config = dict(
    n_experts=64,
    hidden_act='swiglu',
    vocab_size=5824,
    norm_eps=1e-05,
    attn_scale=0.177,
    beta1=0.95,
    weight_decay=0.22,
    warmup_steps=50,
    max_seq_len=1024,
)
Below are experts of layer 4 (counted from 0) of a mixture-of-experts language model. Rows are named router (the router's row for the expert) and show model dimensions 384-511. Each number is 128 + 32 x the weight over its row's rms, rounded and kept within 0 to 255.
Before each expert's rows: "gets" lists some tokens that make up at least twice as much of what it gets as of all text. This comes from a sample of Wikipedia text that the model never trained on. Tokens count by the router's weight.

# expert 58
gets: ")", " ", " (", "\"", "er", " \""
router [155 151 103 156 108 127 120 153 129 158  67 143 100 158 175  78  70  84 117 131 136  73 143 169 168 189  77 182 123 161 160 104 170 225 134  92 102 194 140 110  96  85 170  51 145 211 114 163  97 112 116 154  90 152 113 201 191 141 138 132 125 140 140  94 125 126 146  99 178 129 132 140  79 120  80 149 142 101 137  82 137 101 139 107  84  84  97 147 132 107 198 179  88 142 130 151 115 111 129 171 108 124 108 140 122 157 146 151 110 163 151 161  90  86 103  82 128 173 136 156 106 183  93 135 132 147 123 135]

# expert 38
gets: "'", " the", " The", "’", " National", " his"
router [163 136 125 154 140 150 116 179 124 150  87 130 158 130 133 118 102 104  73  88 163 122 143 159 158 133  99 112 117 124 112 146 163 157 135  95 110 100 127 113 143  99 159 160 163 102  88 119  84  89 125 167 114  76 120 120 143  78 104 122 153 130 102 154 130  75 173 130 114 153 125 100 121 134 190  77 144 149 155 123 160 168 106 128 166 191 134 188 117  96  91 163 134  89 111 142 129 130 149 135 118 151 145 111  80 122 116 134 142 142 140 148 146 102 120 120  93 100 117 115 154 100 165  94 101 128  92 112]

# expert 46
gets: " and", ",", " the", " or", " The", " a"
router [ 33 165  99 100 147  78 121 135 172 123  76  65 135  91 142 102 122 166  79 184 143 107 147 136 179  59 141 150 126 117 144 134 128 161 118 120 137 154  99 159 164  72 155  69 155 163 110 101 126  90 157 134 110 126 123 193  91  75 163  53  80 105 134 135 183 102 131 164 164 109 128 159 108 164 129 196 170 153 172 111 124 129 195 121 123 123 164 160 150  81 110 121  95  93 134 152  89 120 135  76 181 147  99  75 140  88 139 114 109 160 169 147 127 137 116 143 151 187 148  98 138  99 132  89 134 120 186 123]

# expert 6
gets: ".", ").", ".\"", "\".", "\"", "ie"
router [203 152  84  97 187 129 103 132 105  79 113  65 162 158 146 153  93 115 121 120 167 142 105  81 185  83 119 174 153  53 119 120 173  96 172  86 203 136  94 126 175 109 110 118 154 131 148  77 126 162 143 130 103 122 114  96 120 125  91 142 144 108 103  81 108 111 128  74 149 149  73 109 103 133  78 146 106 106 164  96 182 169  82 141 130 122 161 127 170 123 176 129 149 160 153 149  84  87  93 138 105 153 164 160 152 161 187 124 175 124 149 159  85 160  98 187 112 176  55 156 124 108 146 111 129 103  88  87]

# expert 50
gets: ",", "9", "8", "6", "ia", "4"
router [121 148 127 165 158 120  96  70  85  97  97  78 175 108 192 110  91 139 204 105 164 117 149  50  98 179 102 142  80 150 132 170 157 129 181 101 158 141 121 155 119 125 152  99 132 140 164  99 100 196  55  92 140 184 110 204 109  90  88 132 113 132 129 117 136 196 128  99  98 145  89 130 155 130 129 138 156  74 147 128 116 114 109 104 172 121 121 132 132 130 178 119 114 109 123 148 153 119 165 139 165  89  92 129 100  56 101 123 143 102 131 131 121 152 156 121 130 129  45 125 166 122 154 159 150 146 125 102]

# expert 53
gets: " |", " of", " in", ",", " (", " to"
router [ 90 157  92 107 107 111 172 105 136 106 110 165 147 121 162 114  98 115 212 149 178 136 168  94  75 114 109 150  75 152 126 192 107 110 145 102 125 116 127 156 145 185  69 110 144 156 145  73 113 147 107 159 171 193 116 156  96 101  92 122 150  95 178 212 202 178  73 108 149 111  97 185 103 175  60 105 121 134 158 140  95  77 140 101  81 125  66 163 151 154 197 189 116 164 110 173  79 112 141 132 193  63 114 141 183 168 112  91 190 137 163 142  88 172 112 142 126 134 123 152 197 104  78 114 136  73 109 158]

# expert 44
gets: "1", "2", "3", "4", ":", "0"
router [163 146  92 163 128 130 134 179  96 137  87 155 160 189 147  93  89  82 101  84 157  97 157 145 155 155 137  96  90 174 136 120 144 156 135  92 169 150 101 147 126 106 142  61 159 150 104  86  89 157 132 153 103  97 128 161 190 111 107 115 141 109 151 130 158 100 179 141 190 160 110 175 125 178 103 172 122  71 147  91 174 122  97 139 114 122 119 135 146  67 150 149 124 174 108 142 106 127  46 158 115  81  47  88  93 115  98 140 168 141 146 150  88 192  90 120 154 159 135 104 123 141 155 151  80  90 127  60]

# expert 40
gets: " the", " The", "The", ":", "|", " a"
router [167 157  81 128 166 147  98 187 174 161  89 194 168 113 140 152  88 173 195 133 133  99  77 114 153 135 122 135 122 149 160  84 133  91 139  88 164 169 178 106 145 138 156 128 148 211 157 153 124 151 105 131 105 179 146 132 128 116 160 101 135 105 106 117 129 142 172 160 127 135  76 174 128  98 145 146 131 150 124 113 132 114 107 170  81 159 143 105 132 131 128 103  66 125 130 150 101 114 114 136 136 129 129 104 133 131 143 137 127 143 139 160 112 129 125 106 118  92  90  89 142 137 122 145 130 158 138 134]

# expert 0
gets: " ", "1", "2", "9", "0", "–"
router [141 142  71 111 123  85 139 133  97 156 112 148 156 106 173  94 110 100 117 129 141  83 160 169  91 139 102 164 106 146 181  93 138  64 162  69 106 164 185 145 107 114  99  99 150 118 170 148  86 184  83 146 150  95 124 140 164 154 139  74 149 114  90 102  36 136 155  98 148 165  83 148  85 157  67  83  91 167  74  82 146 136  78 142 114 153 127  80  85  87 170 117 105 129 115 152 100 169  82 151  50 118 101 170 113  78  89 199 193  59  83 158 112 129 171  91 166 167  99 135 110 115 105 104  75 141  90 156]

# expert 34
gets: " ", "0", ".", "1", "\n", "9"
router [153 137  94 151 135  85 139 159  92 143  95 184 161 175 139 105  88 101  92 113 140  89 167 144 161 165 135 155  95 159 153 111 142 135 138  99 159 160 108 157 163 118 134  37 155 143 132 112 114 139 154 144  84 120 115 177 151 103  87 126 142 117 150 129  99  87 172  95 185 196  86 151 120 167 111 132 126  86 148  74 146 101  91 148 117 139  99 135 117  76 178 181 117 165 126 140 111 120  80 157 134  91  69 138 103 104  86 140 169 145 154 145  78 167 107 149 155 135 146 116  96 185  80 158 120  90 159 105]

# expert 43
gets: " ", " on", "2", "1", "ing", " at"
router [143 139 104 135 181 120 147 141 102 135 124 168 149 169 172 125  91 102  88  88 178  90 154 177 153 168 127 113 116 182 157 115 158 123 120 103 143 126 111 165 150 117 154  60 146 117 172 156  94 171 139 140  64 143 119 177 117  59 106 140 145  99 133 191 128 125 155 116 137 192 100 116 108 162  76 164 144  75 118 127 162  78  72 144  83 154 100 144 127 109 154 154 119 137 106 144 117 112  68 123 124  92  33  90 104 129  87 119 169 148 155 150 124 200 106 134 133 123 136 112  95 114 102 151  92 111 129  84]

# expert 5
gets: "–", "-", "ing", "/", "s", " that"
router [128 144 104 101 142 116 193 132 120 157 129 164 124 165 179  99 144  64 113 181 132 154 182 145 153 158 119 120 126 176 146  81 132  29 153 129 135 120 166 146 129  92 136  46 177 199 137 137  99 159 107 149 135 131 134 156 125  77 100 104 158 109 113 173 143 155 149 173 166 168  81 155 136 159 122 118 124  91 114 111  89 117  55 175 117 169 127 132 127  94 103 122 107 115 103 145 127  87  76 184 140  91  99 161 109  76 114 143  96 133 138 139 110 185 145 114 182 149 137  94 151 135  61 182 148 110 119  96]

# expert 59
gets: " the", " a", " of", " f", " st", " p"
router [155 168 197 184 112 124  87 179  85  98  74 135  66 191 121 113 108 148  71 159 126 149 167 124 156 156 126 103 124 195 105  91 129 123 136 101 161 112  78 128 167 107 146 155 154  95 188 147 136  88  72 131 164 147 140 120 150 148 121 134 120 144 123  91 106  92 139 163 128 123 104 105 104 145 187 151 142 163 182 136 142 155 122 171 111 157 122 117 141 100 144 149 101 119  97 118  75 137  93  65 130  84 143  58  89 123 104 121  88 164 154 143 110 139 103 118 141 137 187 138 166 144 106 104 160 137  75  93]

# expert 45
gets: "0", "1", "5", "8", "9", "4"
router [130 178 124  40 122 163 103 117 100 194  69 152  97 139  87 103 113 167 139 124 189 102 159 131 165 102 170 129 116 176 187 109 164 160 154  82 126 174 106 171 102  97 114 132 164 107  94  79 131  95 152 117 120 122 165 134 111 158 112 131 134  79 150 160  52 142 143 118 161 152 132 166 122 110 119 150  80 153  86 125 154  50 138 158 125 129 150  67 126 141 141 182  69  46  79 136 124 141  68 164  80  88 131 106 102 137 109 132 164 108 139 145 139  76 104  69  79 160  95 127 176 154 152 118 156 141 101  85]

# expert 28
gets: "m", "l", "g", "ol", "v", "r"
router [123  96 103 198  98  74 153 141 145  78 142 100 195 106 123 177 138  81 125 104  99 149  48 133 149 132 128  70  96  67 111 139 156  98 158 197  90 132 151 132 123  99 105 186  80  67 149 168 150 125 123 116 114 127 107 114 103 158  65 151 148 141  73  93 118 127 120 126  83 138 160 131 146 101 156 180 131 165 180 131 157 118 111 158  99  76 141 130 153 217 105  72 159  92 136  93 113 127 177 127  68 144 217 165 151  98 185 145 119 150  63 133 165 121  96 165 127 144  93 102 125  98 104 185 168 160 106 129]

# expert 15
gets: "0", "5", "2", "4", "6", "7"
router [151 155 150 149 111  95  98 137  91 148 127 171 149 168 122 105  99 154  99 153 120 134  71 114 142 157 132 126 109 138 118 100 125 164 161 124 111 152 111  87 171 161 147 151 146 112 113  54  88 118  92 146 139  82 169 163 139 148  95 148 158 179 172 110  91 134 180  93 120 131 103 175 121  97 114 184 129 162 159 138 143 119 100 176 153 102  52  59 107  61 152 136 125 138 117 148 125 111 175 127 134  79  94  87 104 140 135 153 114 148  67 139 122 144  91 143 124 156 104  61 182  86 165 128 120 124 122 139]

# expert 8
gets: " ", " P", " C", " J", " K", " M"
router [169 156 108 150 141 101 169 140  92 138  81 156 134 182 115 120  89  89 122  89 153 112 156 143 152 163 114 129  91 176 148 100 159 169 130 101 158 147 101 159 165  97 125  51 150 167 121  88  89  90 110 143  97 150 130 180 184 118 113 104 144  97 133  84 137 100 148 109 180 206 102 198 111 167 153 151 125  70 137 100 148 135  89 149  93 138  71 120 131  90 156 169 109 170 111 142  98 113  22 170 138  87 101  87  84 119 129 150 100 123 142 146 102 140 112 128 152 137 133 108 112 182  98 165 120  81 157  62]

# expert 51
gets: "3", "4", ")", "9", "6", "5"
router [152 150 102 159 121 124 147 135 107 151  75 144 126 164 135 124  97 122 100  99 150  88 159 118 167 170 146 117  98 157 145 120 158 150 147 109 127 194 100 140 144 119 144  63 149 135 135 108  97 123 117 161 103  99 152 167 200 119 120 122 138  88 136 126 143 120 160 113 166 183  95 184 119 169  98 134 129  69 127  79 183 110 109 132 114 126 104 125 149  76 206 170 110 149 111 145 101 113  41 145 155  97  46 104 104  99 101 131 127 134 148 145  75 169 109 123 137 160 122  93 135 167 147 156  76 101 189  87]

# expert 14
gets: "a", " a", " A", "or", "i", " an"
router [136 145 113 147 144 124 118 137  49 153  46 112 134 160 130 123 153 128 117 133 152  60 125 121 199 134 174  78 165 155 161  63 160 135 136  77 169 137 124 151 144 104 143 160 132 126 113  92 120 166  76 108  82  88 149 106  83 112 134 133 162 124 125 139 142 153 169  70 169 134 114 126  70 117  94 159 160 111 152 119 163  90 172 126  85 148 158 158 157 146 114 143 117 116 124 161 124 128  96 148 119  87 112 137 133 143 119 135 137 206 156 127 140 116 168 133 161 144 130 144  95 151 187 158 156 115 158 189]

# expert 11
gets: " ", " |", "\n", ")", "1", ";"
router [132 148  96 155  84  93 150 169  98 153  88 127 131 185 110 129  93 106  74  90 148  67 162 148 132 140 108 134 112 150 158 102 148 173 145  88 149 158 114 155 170 112 129  62 158 132  85  73 103 162 134 150 152 139 146 180 160 103 107 121 144 101 115 144 129 110 156  86 181 204  93 130 120 156  63 173 120  74 153  68 176 145 136 119  94 118  68  95 152  74 204 173 103 182 125 147 107 112  38 152 124  84  79  90 121 128 107 152 191 140 142 155  70 116 115 110 126 154 130 133 122 150  81 148  73 104 125 103]

# expert 18
gets: " ", "\n", "9", ".", "ed", ")"
router [170 141 100 169 106 122 150 149  80 158  92 147 115 170 140 106  96 116 102 104 138 110 155 130 160 175 131 122 128 154 155 107 152 131 139  91 143 156 107 155 155 104 139  56 157 134 142 108  99 113 115 151 103  94 148 169 197 108 121 115 151  94 151  95 115 104 156  78 180 197  87 157 120 159  90 164 137 115 164  75 167 115  87 153  86 132 100 117 147  82 189 173 121 170  99 149  99 107  28 154 153  75  60 135 101 109  96 160 148 130 157 152  55 189 115 125 166 151 144 103 121 182 130 157 126  96 126 104]

# expert 56
gets: " was", " is", " to", " were", " are", " be"
router [141 153 104 102  64  74 135  96 149 184 155 130  78  97 173 122  99 150 148 153 112  73 143 165  87 119 111 208 155 167 137 129  69 130 141  93 154 132 107 125 190 104 185 130 173 106 140 131 118 151 163 135 125 137 183 146 136 114 149 127 170 106 168 143 127 148 165 143  93  71 134  55  90 111 143  80 182 114  60 174 135 118 139 109 147 144 109  86 146  98 114 141 109 181 101 186 170 118 129 176 126 199  74  76 109 172 104 141 107 132 173 135  93 128  69 156  99 160 192 195  91 154 127 177  80 140 123 123]

# expert 35
gets: " of", " by", " with", " for", " and", " to"
router [175 155 133 140 164 124  99 173 101 147 100 160 141 176 133  75 100  94  87 159 145 115 159 133 129 162 145 154  98 164 161 109 149 149 139 101 126 172 123 172 160 101 134  91 141 107 124 114 114 110 115 152  74 134 136 172 151 126 105  68 132 105 150 146 145 113 165 138 154 173  92 144 117 178  66 112 145 101 141  78 165 155  65 150  92 137  53 131 138  60 192 164 115 161  98 148 102 109  49 168 114 107  41 119  84 149  89 156 158 144 141 137 106 162  81 133 140 107 138 103  90 160  40 121 139  98 142  96]

# expert 20
gets: "0", "2", "\n", "1", "3", " a"
router [151 140 101 171  91 113 136 156 124 152  94 169 181 141 162 101  81 109 102 112 146 104 165 140 163 175 116 126 110 169 153 100 152 129 134 103 183 193 119 176 166 100 152  38 155 130 120  84 101 143 142 142  69 125 124 174 174 122 105 141 138 113 149 141 149  95 168  95 206 190  96 178 120 150 117 119 120  92 146  95 161  96 106 149 109 125  96 143 155  61 175 176 118 147 120 143 112 115  75 163 132  99  64 161 124  98 116 152 127 129 144 142  83 137 103 151 127 150 144  88 103 200  77 152  99 126 134  77]

# expert 61
gets: "ing", "er", "al", "ation", "ed", "ate"
router [139  97 166 162  90  70 149 109  70 167 124 207 173 127 167 102  90  90 150 102 147 152 151  97 139 158 120 191  88 156 172 128 149 114 136 107 171 171 111 138  86 109 162 152 149 112 149 147  79 114 130  88  98 176 106 177 121 108  98 151 137 133 154 189 113  75 108  90 153 103 148 115 103  75 166  85 141  87 155 118 107 145  79 117 130 104 159 157 103 123 170 116 127 152  94 138 143  85 133 141 120 109 169 118  86 167 136 159  85 149 145 151 160 155  64 124 110 146 174 141 176 184  74 164 113 172 149 100]

# expert 10
gets: "\n", "==", ".", " \"", "===", " ("
router [128 146 132 151 154 130 151  85 113 182 177 173 174 173 114 130 104 111 103  58 167 158 147 183 170 113 116 136 175  99 169 128 212  99 117  93 123 164 111  74 168 117  66 117 148  86 120 102 101  95  89 109 173 158 104  65  97  94 102 103 126 118 146 159  76 103 159  76 154 113 128 108  86 153 118 195 112 151 211 124 154 190  72 125 108 131 115 136 111  85 108 126 106 156 106 152  80  86 126 143 160 101 111 188 117  83 191 159 144 142 133 137 100 139 195 102 100 150 175  86 110 124 102 152 152 168  92 119]

# expert 63
gets: "0", "1", "2", "9", "8", "3"
router [144 111 105 138 130 168 165 139 101 179  81 153 123 150 169  84 107 117 104  75 182  91 153 176 163 146 126 133  73 167 136  74 164 179 175 111 131 154  97 112 127 141 164  86 124 138  86 148 149 100 124 175 130 104 113 138 133 194 139 148 127 170  71 135 100 139 101 130 146 120  82 142  90  86 104 129 128 103 112  91 150 127  87 124  80 124 125  73 143  88 169 140 164 105 124 145 131 177  99 183  87  60  90 155 118 119  57 144  88 105  86 134 125  83 155 115 149 146  88  47 101 118 108 145  80  85 131 103]

# expert 62
gets: "-", "|", " the", ":", "=", "=="
router [148 139  93  94 168 109 187 186 148 132 119 152  79 137 145 116 119 155 114 167 173 118 135 161 150 142  94  93 178  48 147  89 108 114 131  96 161 146 106 164 171 104 114 135 111 143 144  89 156  96  75 152 105 112 167 144  72 150 161 115 142  88 144 109 125 102 156 147 138  90  88 153 126 188 112 195 120  94 187 180 110 102 162 173  90  90 123 109 107 136 116  99 123 125  63 134  78  84 105 110 158 136 217 153 127 105 134 163 138 133 148 170 136 164 110 165 179 172 168 142 150 161 165 165 123 130 150 175]

# expert 52
gets: "on", "o", "i", "a", "er", "en"
router [115 103 112 164 142  79 101 115 142 141 156 136 178  84 130  77 175  77 129 123 152  91 125  65 144 148 142 139  64 131 132 183 155  75 129 208 120 130 124 151  69 123 117 120  75 110 167 127  77 163 139 122  89  98 134 157 103 124  82 176 122 118 143 119 143 121  92  79  76  89 149 182 124 114 106 134 148 119 159  92 149 133  87 174 136  76 166 128 164 182 116 119 165 145 123 144 142  78 174 143  94 119 178 101 111 107 209 134 101 131 157  94 164 188 140 143 140 140 108 111 117 146 111 157 134 172 163  90]

# expert 9
gets: " |", ")", ";", "|", " (", "\""
router [165 167 111 195 110 134 133 112 103 131  81 119 104 153 159 101  69 152 171  92 127 153 162  99 139 110 132  55 118 135 168 136 144 183 136  78 115 103 165 141 191 128  94  79 160 112  46  86  84 177  89 178 170  98 120 154  97 126 145 103 162  84 117 163 144 135 157 110 208 212 115 131  90  94 126 175  77  76 193 111 147 152 193  94  76 154  48 166 161 111 148 168  84 157 158 154 102  90 152 131 132  80  81  91 155 193 131 168 147 168 155 177 123  78 156 128 150 141 169 116  97 157  71 163  95  55  88  70]

# expert 39
gets: " the", " a", "s", " an", " his", " The"
router [108 168  98 171 100 130 126 204 106 133 118 121 156 123 122  96 127 169 118 106 126  93 103 140 143 164 122  90 107 139 126 132 169 138 157  93 140  64 104 109 153 117 148 186 170 113 177 103 133  47 108 136  99 126 155 138  68 101 104 121 157 140 155 126 104  60 126 160 112 154 124  90 126 103 171 108 151 160 143 148 160 144 159 103 182 139 185 170 139 155 128 150 140 128  95 149 113 103  81 130  79 132 102  80 115 121 119  95 176 186 155 173  95 119 105 166 125 138 123 217 137 137 143  80 138 138  92 147]

# expert 4
gets: ".", " ", " |", " of", " and", " by"
router [157 142  97 160 131 171 138 138  96 147  96 139 121 161 144 100 100  87  81 109 134  88 163 110 157 164 142 195 111 158 161 116 152  88 134 103 171 149  97 123 133 128 129  63 166 124 159 100  81 133 105 159 103  87 102 179 141 119 108 132 155  99 147 129 102 130 156 114 177 164  83 157 122 169  47 127 118  98 138 103 182 139 112 159 112 118 107 159 143  85 162 152 124 189  98 137 107 113   0 162 153  88  70 147  93 136  74 146  93 129 150 141  65 194 103  94 155 155 132 144  94 180 112 173  76  70  98  84]

# expert 42
gets: ".", " |", " (", ";", ",", ")"
router [176 127 141 118 120 159 122 144  81 119 123 122 118 129  87 139  89 126 147 176 158 169 142 107 176 130 117  94 157 142 131 149 159 144 158 126 205 119 136 123 183 128 104 110 184  77 158 100 113 107  99 135 103 113 123 156 169 111  87 100 169 113 106 174 166 131 163 116 151 159 145 175 107 118 122 159  73 156 106  94 150 161 134 156 113 146  94 134 171 151 156 126  88 142 192 159 115 135 156 126 157  66  79 138 169 131 140 170  88 167 151 162 143  86 120 147 155 109  38 122 104  90 106 137 168  93 104  97]

# expert 16
gets: " in", " of", " to", " for", " on", " with"
router [132 156 111  92 109 182 179  66 101 157 133 145  87 159 180 120 167 141 170 140 172 109 173 140  84  95  81 108 169 188 170 168  54 178 110  99 193 159  91 151 126 142 134  95 134 171 173 127  82 139 167 146 113  95 188  81 144  51 144 178 156 123 164 147 122 129 101  98 109 103 116 112 132 143 102  73 171 144  86 121 102 121 152 161  85 145 119 144 138  88 137 128 108 167 104 154 168 111 144 121 204 202  81 177 138 182  84 133 163  51 178 115  95 154 131 139 133  97 169  83 135 123 141 120  84 117 134 124]

# expert 17
gets: "\n", "1", " ", ".", "9", "0"
router [145 151 113 168 126 113 124 154  98 133 112 156 144 168 155 109  93  80  85  92 146 100 169 151 175 200 132 139 103 158 150 120 153 126 138  93 166 173 111 154 173 100 131  52 152 133 122  89  99  89 111 150  91 133  99 163 183 112  97 127 137 114 154 103 139 105 173  96 183 194  81 132 121 163  71 135 125 118 153  72 171 121  92 132 100 149 104 124 150  82 185 169 114 181 110 140 114 110  81 153 145  89  54 122 113 119 101 146 121 146 146 146  80 155 113 115 177 153 144 107 116 149 102 146 137 125 126  91]

# expert 29
gets: "1", "2", "0", " ", "3", "4"
router [136 137 102 172  99 153 122 142 116 142 123 141  92 166 157  91 135  82  97 145  99 152 158 181 186 173 161 179  63 151 140 102 172 190 150 102  99 107 123 118 130 151 155  96 162 152 125 118 107  69 145 144  78 180 163 159 175 132 102 111 181 107  99 180 105 115 176 113 146 104 101 145 114 119 105 124 114 197 108 145  79 124 104  78 134 196 114  77 113 127 114 107 150  90 130 142 133 190 125 134  86  83  93 116 153  78 104 139 110  92 108 149 160 104 129  79 134 165  84 116  76 114 100 116 120 124 110 101]

# expert 22
gets: ",", " to", " was", "ed", " that", " of"
router [105 123  97  45  96 150 118  63 161 150 157 165  91  81 188 131 134 152 101 136 150 107 155 148  66 133 115 138 178 164 152 123  37 122 113 119 151 144  85 181 142  98 172  94 160 161 130 101 138 167 161 164 202  88 135 125 126  83 147 153 115 116 184 145 159 135 139 129 118  87 135 152 101 156 123 123 162  88 103 132 155 120 150 120 157  86  98 101 181  78 150 165  80 187 140 151 118 114 118  96 191 193 107 119 134 136 110 107 153  55 175 121 117 172 137 189 172  96 184 152 155 132 157 124  77 111 177 137]

# expert 48
gets: "1", " and", "|", "2", " \"", " was"
router [166 151 104 185 151 140 118 158 102 151  78 186 171 172 142  96  89 112  86 121 155  94 160 152 169 146 138 131  87 158 168 107 144 139 129 103 164 154 113 184 157 107 135  74 145 122 134 104 106 124 107 150  89 115 145 164 137 102 126 109 144 104 153 138 121 117 170  82 205 172 111 180 112 153 103 139 133  92 144  74 182 100  95 144 115 117 145 138 139  68 184 171 111 170 121 145 105  98  66 150 159 107  68 103 110  98 100 151 160 145 157 147  82 196 109 153 144 163 127 122 117 179  99 156 110  82 172  78]

# expert 36
gets: " |", "|", ":", ";", "-", ")"
router [157 159  94 166 129  86 124 175  98 110  79 172 110 159 135 142 118 151 125 110 136 147 164 120 183  96 170 129 125 103 155  66 150 102 180  66 102 157 186  94 182  98  91  74 157 149 121 163  86 171 107 168 144 177 130 159 117 131 104 142 163 104  81 141 111 175 166 130 175 117  97 166  70 167  91  81 132 191 159  90 109 146 132 133 124 120 117 134 132 167 116 128 111 165 157 153  93  85 104 110 134 102 119 140 174 151 108 151 126 167 145 146 124 135 115 122 152 126  61  51  89 151  78 184 127 161  88 178]

# expert 57
gets: "0", "2", "9", "8", ".", "3"
router [157 155 127 149 137 114 147 146  98 136  67 136 171 185 165 101 112 112  99 108 124 107 158 131 162 157 145 151  86 156 166 125 153 153 139 106 161 181 109 141 171 106 127  67 158 129 133 101 108 127 130 145 113 139 143 177 175  98  92 120 143  94 145 112 168 110 188  84 179 146  93 185 128 166  57 158 134  78 149  63 145 125  75 176  89 150  94 143 130  62 162 164 121 158 119 140 109 114  22 158 142  82  59 124  99 148 101 144 138 147 139 148  69 194 134 157 157 147 129  88 153 146  84 123  80 109 146  67]

# expert 37
gets: " of", " ", ".", " in", " the", " at"
router [163 154 105 178 112 114 129 164  89 150  71 185 132 160 122 108  81 105  96  84 151 102 164 158 167 167 126 126  93 181 173 103 150 117 153  95 168 178 108 172 128  93 151  55 150 130 147 104  92 133 126 160  90 107 109 151 167 103 121 122 124 111 154 150 145 127 170  84 179 158  83 146 136 161 100 107 111  97 115  93 182 131  84 159 105 107 103 194 147  70 196 178 110 164 114 140 118 115  64 169 143 100  88 120 102 128  97 145 153 152 151 146 101 150 103 115 127 146 132 103  81 131  71 162 128  97 127 118]

# expert 12
gets: "-", " (", ":", "–", " |", " \""
router [191 142  98  57 157 145 172 197  80 166 109 137  67 173 144 172  89  60 115 172 148 150 149 113 149 129  63 121 100 148 189 133 168 118 133  86 147  73 101 125 112 115 107  80 132 118 110 134 139  80 122 147 101 136 153 116 120 126 124  80 140 123  97 168 162 118 154 129 167 114 115 114  81 120 120 155  75 126 135 121 135 116 178 170  71 113 129 154 186 181 177 114 120 137 123 144 108 111 174  66 131 100 125 156 120 134 193 113 125 154 144 171 130 126  85 117 129 118 146 129  85 174 108 131 108  88 125 134]